From a checkpoint of a small mixture-of-experts model trained on Wikipedia: 7729 steps.
Below are experts of layer 6 (counted from 0) of a mixture-of-experts language model. Rows are named router (the router's row for the expert), gate (a neuron's input weights, with its number), up (a neuron's input weights, with its number), down (a neuron's output weights, with its number) and show model dimensions 64-127. Each number is 50 + 15 x the weight over its row's rms, rounded and kept within 0 to 99.
Before each expert's rows: "comes before" lists some tokens at least twice as common just after its tokens as in all text. This comes from a sample of Wikipedia text that the model never trained on. Tokens count by the router's weight.

# expert 2
comes before: "\n", "  ", " 0", ":", " 1", " —"
router:62 58 49 38 46 44 52 77 59 44 45 47 53 68 38 73 51 69 62 57 55 40 55 68 68 12 37 56 12 40 66 67 60 50 56 62 34 73 31 38 32 46 49 50 58 58 46 28 57 83 54 55 54 53 40 64 63 47 20 62 36 53 55 50
gate0:58 44 84 17 59 93 46 84 70 44 49 47 38 50 44 76 36 22 57 63 69 62 49 54 35 49 64 43 54 70 73 86 46 53 49 68 25 62 64 82 32 47 58 58 76 33 57 76 45 58 43 54 64 52 66 46 46 52 38 69 35 75 62 46
up0:34 63 46 58 51 29 77 44 16 62 48 87 40 24 60 43 75 94 47 31 48 53 51 30 61 55 34 43 58 58 23 13 23 67 67 50 45 61 40 21 60 68 60 52 38 50 55 45 51 23 87 37 68 61 37 52 53 64 43 50 45 75 73 58
down0:93 49 64 65 70 83 52 32 26 63 63 66 52 50 34 45 41 14 27 57 39 22 46 37 66 26 39 42 45 22 83 51 42 53 64 23 70 55 35 55 59 60 02 62 48 30 33 84 65 14 44 51 71 41 33 46 49 38 37 62 45 56 70 35
gate1:46 58 57 17 37 58 53 45 58 41 29 72 39 47 57 70 45 48 19 31 48 38 44 60 50 15 34 18 28 40 21 47 68 62 62 53 50 80 44 40 54 40 54 81 77 24 74 67 45 78 35 46 49 61 53 34 49 64 64 70 54 44 47 34
up1:20 81 70 48 35 42 66 54 54 70 64 49 41 36 75 53 49 65 45 36 43 59 40 29 46 33 47 62 27 31 48 19 31 52 46 42 46 67 57 33 49 36 29 56 58 32 70 71 48 58 40 27 55 62 50 69 76 66 63 25 48 55 34 41
down1:56 31 33 57 43 39 56 42 55 37 68 76 44 69 66 66 65 59 33 17 54 60 57 46 28 80 83 99 56 71 43 36 67 54 35 58 55 38 58 42 23 41 54 72 48 69 41 50 82 35 68 28 57 39 49 73 17 39 32 47 67 54 60 25
gate2:70 24 74 58 44 70 60 60 55 43 42 55 43 57 37 66 53 67 37 47 51 59 36 52 56 31 47 62 41 58 59 59 30 75 53 40 54 68 53 56 67 51 46 46 47 53 54 25 35 52 39 84 47 55 33 55 52 26 61 84 56 34 45 87
up2:67 51 33 47 71 26 60 44 58 71 75 57 52 28 30 40 51 48 67 56 56 48 66 40 48 49 18 69 69 70 01 55 52 61 47 34 13 39 50 39 35 82 46 66 59 36 62 55 51 59 78 19 39 38 20 33 47 76 50 29 44 45 53 47
down2:54 44 37 46 38 41 31 43 30 52 35 46 53 42 64 53 54 51 31 46 66 55 51 39 26 57 37 69 38 73 49 57 42 60 49 24 48 31 38 31 73 68 66 62 56 26 42 42 42 79 69 24 57 54 61 50 60 50 28 37 62 49 66 22
gate3:51 51 57 55 60 66 42 39 45 25 48 52 41 57 54 49 17 69 65 74 53 35 20 58 47 25 55 33 40 65 58 49 60 41 35 76 52 43 48 41 73 40 65 52 71 73 65 54 27 26 28 74 65 49 41 34 65 42 44 39 61 77 32 35
up3:67 45 63 78 16 29 44 52 47 44 38 25 61 45 23 32 91 32 41 27 41 68 49 29 43 78 53 42 49 14 70 48 25 59 67 60 34 54 38 53 57 66 31 45 22 52 49 71 52 68 54 21 43 84 63 49 25 75 88 58 38 26 55 33
down3:71 46 74 48 45 32 38 44 67 43 51 32 50 22 57 50 59 36 61 26 40 43 46 56 44 93 45 81 46 33 64 25 60 53 50 51 20 33 58 56 66 62 55 41 38 41 50 43 00 54 67 37 54 34 49 61 60 46 54 27 27 58 49 37
gate4:67 56 19 42 22 39 74 61 37 25 58 41 52 52 31 62 46 40 67 38 56 56 38 87 64 32 50 52 84 70 74 71 51 46 50 28 45 44 50 50 38 29 48 46 45 71 52 29 42 55 50 79 42 77 64 72 50 42 63 52 57 55 42 57
up4:48 61 34 42 41 74 54 45 50 83 56 82 71 51 27 40 35 51 38 26 35 56 61 53 24 54 29 56 41 39 36 46 56 74 55 55 74 63 26 67 56 76 72 45 23 45 53 37 52 64 47 63 34 40 50 49 57 46 40 59 69 44 55 72
down4:55 27 38 66 71 30 87 52 35 61 48 78 40 61 48 31 36 18 55 26 53 30 49 35 52 64 59 55 45 65 25 39 40 76 63 52 38 45 41 44 28 69 49 67 64 51 32 42 66 57 30 71 80 27 40 75 36 47 53 69 52 78 64 58

# expert 13
comes before: "-", "|", "=", "The", "In", "–"
router:60 54 31 29 54 53 45 31 35 58 52 46 50 47 48 49 55 52 41 57 13 46 38 63 40 56 73 37 45 40 24 24 59 42 40 50 54 42 41 50 59 65 50 41 76 20 60 50 50 71 62 42 21 39 46 21 33 52 68 57 65 50 43 42
gate0:44 61 36 28 54 41 77 55 49 62 50 81 38 41 49 66 42 32 54 58 48 49 58 50 46 54 74 44 58 50 50 35 28 51 52 51 28 42 27 62 43 82 49 50 73 43 39 44 35 47 63 42 42 78 60 48 49 44 51 39 64 58 75 58
up0:18 43 15 36 44 78 73 57 56 69 65 66 63 50 47 58 63 23 50 34 43 31 74 29 61 64 26 44 37 64 24 35 54 63 55 62 67 66 63 33 24 48 62 40 38 61 57 11 52 48 42 00 83 42 51 43 70 32 32 49 60 51 71 50
down0:31 58 41 59 52 78 39 73 24 43 74 77 80 47 35 49 47 50 52 07 63 58 72 87 41 40 29 55 37 41 59 42 46 75 55 39 38 47 43 64 41 18 70 37 50 63 52 41 88 33 30 43 60 60 54 53 58 45 71 31 75 84 44 53
gate1:54 53 62 40 40 62 61 42 43 63 65 37 31 23 52 46 49 46 71 69 44 25 42 57 45 66 57 32 29 69 55 33 58 58 41 37 18 46 61 26 79 58 42 60 45 47 70 47 42 52 59 61 08 33 69 56 51 64 45 29 34 34 47 47
up1:48 89 62 58 46 41 47 52 71 35 54 66 58 15 61 50 67 51 27 27 76 27 54 55 38 58 60 28 45 68 68 32 32 58 64 57 24 51 50 36 51 68 59 77 39 27 68 47 52 40 27 57 55 62 45 60 39 41 22 55 58 46 69 49
down1:40 58 16 28 26 39 48 45 31 55 79 69 51 43 25 24 63 52 32 52 41 56 46 32 37 51 53 55 32 73 46 68 31 46 52 40 45 56 35 51 52 42 53 51 44 29 38 58 99 35 41 53 49 68 53 40 63 38 68 24 65 58 35 44
gate2:19 28 84 76 49 33 53 71 23 24 64 20 23 17 31 51 16 54 51 32 29 18 46 62 44 54 30 62 61 61 30 53 33 50 43 46 56 71 54 49 50 47 53 23 60 68 32 63 49 65 23 43 54 35 54 65 53 27 69 53 31 65 35 53
up2:20 17 67 48 65 54 34 43 38 31 29 36 44 63 53 13 53 51 66 56 39 33 62 43 37 36 97 41 51 38 67 54 34 38 45 53 31 53 56 36 80 70 58 66 57 67 71 58 51 45 50 33 42 62 72 42 41 34 32 23 68 41 37 86
down2:60 41 47 53 37 52 73 58 26 72 33 71 45 61 41 72 55 53 50 56 54 78 54 34 36 52 49 37 62 49 72 42 46 32 43 50 72 39 52 40 33 38 49 88 72 50 30 44 69 90 61 51 58 63 34 82 54 40 73 50 68 63 34 41
gate3:66 33 64 64 37 58 40 28 30 39 49 65 42 41 42 40 44 34 49 55 32 46 42 52 45 46 69 57 57 72 42 35 35 36 18 58 28 61 52 30 41 59 40 43 49 37 61 40 45 36 39 30 10 62 73 97 53 56 41 32 46 84 51 64
up3:52 51 53 68 68 63 41 31 64 82 31 63 47 61 27 57 33 71 38 57 48 68 47 32 50 35 40 35 33 40 26 61 34 44 52 65 30 51 61 57 58 14 47 73 41 47 42 46 56 74 67 53 87 20 14 69 30 60 37 79 39 46 58 43
down3:36 63 51 65 74 45 49 45 72 49 23 48 56 51 49 56 44 44 51 32 54 54 37 29 43 34 38 26 38 89 76 55 31 83 53 44 47 34 65 41 48 54 60 39 54 44 62 34 79 49 54 61 60 37 75 51 55 59 34 28 43 57 45 74
gate4:42 26 84 53 14 81 59 53 53 43 37 34 60 72 54 47 30 19 42 52 64 36 23 39 27 49 61 73 70 58 22 48 24 56 39 51 40 70 46 66 41 51 23 55 33 59 72 55 44 89 35 63 41 61 45 36 70 68 40 56 38 43 40 61
up4:34 31 45 97 71 74 46 43 76 65 50 47 81 49 49 39 58 56 52 38 49 88 53 37 48 20 44 55 63 51 56 52 91 46 40 49 61 43 57 57 35 50 41 42 43 29 84 71 56 41 31 75 52 72 04 64 52 36 33 54 32 40 33 71
down4:58 57 74 54 43 60 48 74 59 51 86 45 27 43 64 48 61 67 73 46 69 43 51 50 73 39 47 53 70 66 55 66 49 36 51 57 41 45 66 57 32 38 47 37 30 60 42 50 76 46 52 40 59 27 31 68 72 47 72 52 49 56 53 39

# expert 11
comes before: "|", "=", "-", "\n\n", "The", "In"
router:71 66 51 31 42 49 19 22 39 58 33 33 75 34 55 13 60 42 45 32 46 55 57 52 59 63 64 33 47 67 40 63 43 58 18 35 44 27 53 61 61 60 57 44 84 45 60 52 50 61 50 47 43 44 55 32 41 36 46 74 45 69 65 48
gate0:54 23 53 50 51 41 74 48 35 59 31 46 28 41 84 46 23 66 43 34 34 32 50 39 55 51 54 22 59 47 48 18 46 40 49 68 37 74 19 46 77 67 43 48 44 49 80 41 44 79 46 51 43 48 39 42 82 75 64 50 40 37 76 20
up0:67 50 46 47 57 46 34 46 49 73 41 40 76 56 74 56 52 59 56 53 64 52 38 87 42 54 49 39 75 42 45 68 42 49 71 17 76 52 77 50 40 35 67 25 60 75 39 62 47 63 58 39 48 61 46 60 33 41 31 33 25 52 47 28
down0:50 57 55 56 53 41 46 70 62 71 36 44 31 38 34 53 35 29 44 40 45 61 51 47 55 52 42 41 24 67 55 45 37 52 26 58 37 37 61 51 57 48 55 69 19 86 37 39 28 25 64 74 38 27 68 41 52 64 73 72 62 56 24 44
gate1:44 38 33 37 26 63 48 67 77 67 49 46 27 34 57 46 54 56 43 50 42 38 50 42 21 37 37 58 49 41 37 78 64 50 54 74 30 50 59 54 49 47 65 56 54 44 36 50 45 64 46 89 41 54 42 54 73 30 53 37 52 44 36 52
up1:86 41 40 58 53 54 59 67 64 54 67 70 87 50 35 48 50 51 52 26 70 57 44 51 58 51 42 79 48 43 32 49 44 57 34 40 36 27 68 65 41 38 58 65 55 68 48 54 43 55 25 27 39 49 40 39 43 47 24 47 46 33 30 66
down1:68 38 63 57 29 57 45 28 58 44 59 55 20 58 41 26 41 31 33 59 60 23 51 61 49 53 28 41 33 42 34 42 53 29 23 35 68 36 44 25 58 48 43 60 51 59 34 10 67 61 59 43 85 34 58 52 75 33 69 63 64 23 42 59
gate2:83 48 59 38 37 41 68 72 21 35 69 57 61 61 19 70 61 36 42 64 62 41 46 47 53 41 31 32 43 39 20 43 40 39 60 62 36 62 38 65 66 68 30 50 54 34 55 51 49 78 47 59 60 45 44 47 45 44 60 56 43 51 46 69
up2:59 70 46 51 53 53 55 49 75 58 57 57 60 74 55 48 35 40 56 32 77 42 17 34 38 73 46 69 48 52 55 32 67 30 62 51 51 51 64 18 30 69 46 51 44 66 35 65 53 31 53 33 25 51 68 53 48 48 55 39 31 49 14 62
down2:86 74 58 57 56 59 45 25 53 36 19 42 67 56 80 36 62 54 12 54 58 11 21 43 38 42 79 62 29 34 71 54 55 59 67 28 50 31 56 57 50 54 57 64 22 26 53 53 48 60 19 66 52 44 79 40 41 45 40 62 62 49 67 74
gate3:61 23 65 47 70 55 52 48 14 46 60 60 42 57 53 57 47 60 41 56 66 44 62 30 52 21 56 61 56 51 52 15 18 53 47 46 47 41 77 58 63 66 58 42 60 40 43 30 42 61 35 45 70 65 56 38 19 36 36 39 54 57 54 39
up3:84 52 36 37 54 46 61 53 52 41 68 39 27 34 71 45 55 62 27 60 56 45 51 45 59 43 62 43 39 33 55 51 21 64 25 29 52 25 54 50 62 66 31 31 62 50 67 40 46 46 25 63 57 46 33 37 64 37 43 50 63 64 73 47
down3:32 50 39 43 48 31 41 57 58 50 45 34 29 67 29 49 50 69 35 47 54 48 63 48 71 34 47 45 59 41 12 44 60 69 31 48 42 49 58 41 53 59 71 59 47 66 46 46 00 54 45 47 59 49 08 59 74 75 65 65 12 37 69 36
gate4:79 73 62 48 63 72 71 52 56 42 62 28 72 26 54 44 41 84 43 78 61 61 54 60 16 37 21 80 39 44 70 53 48 61 41 36 16 59 71 59 24 31 27 60 44 27 45 53 36 36 55 48 28 53 60 44 58 50 49 54 50 63 29 21
up4:72 38 58 48 87 47 51 54 71 85 20 38 40 39 55 51 50 65 43 74 61 61 73 44 29 33 42 66 49 47 39 60 55 69 48 51 68 66 12 72 37 24 65 36 48 54 47 43 57 47 51 30 56 32 60 58 57 50 47 53 29 49 41 39
down4:47 47 35 37 65 19 62 41 53 42 82 36 25 48 24 57 38 75 69 55 50 28 39 70 52 63 71 77 29 61 31 70 36 33 52 77 40 35 60 47 39 36 38 33 56 41 54 67 89 38 45 50 65 37 34 77 50 52 61 55 62 49 24 54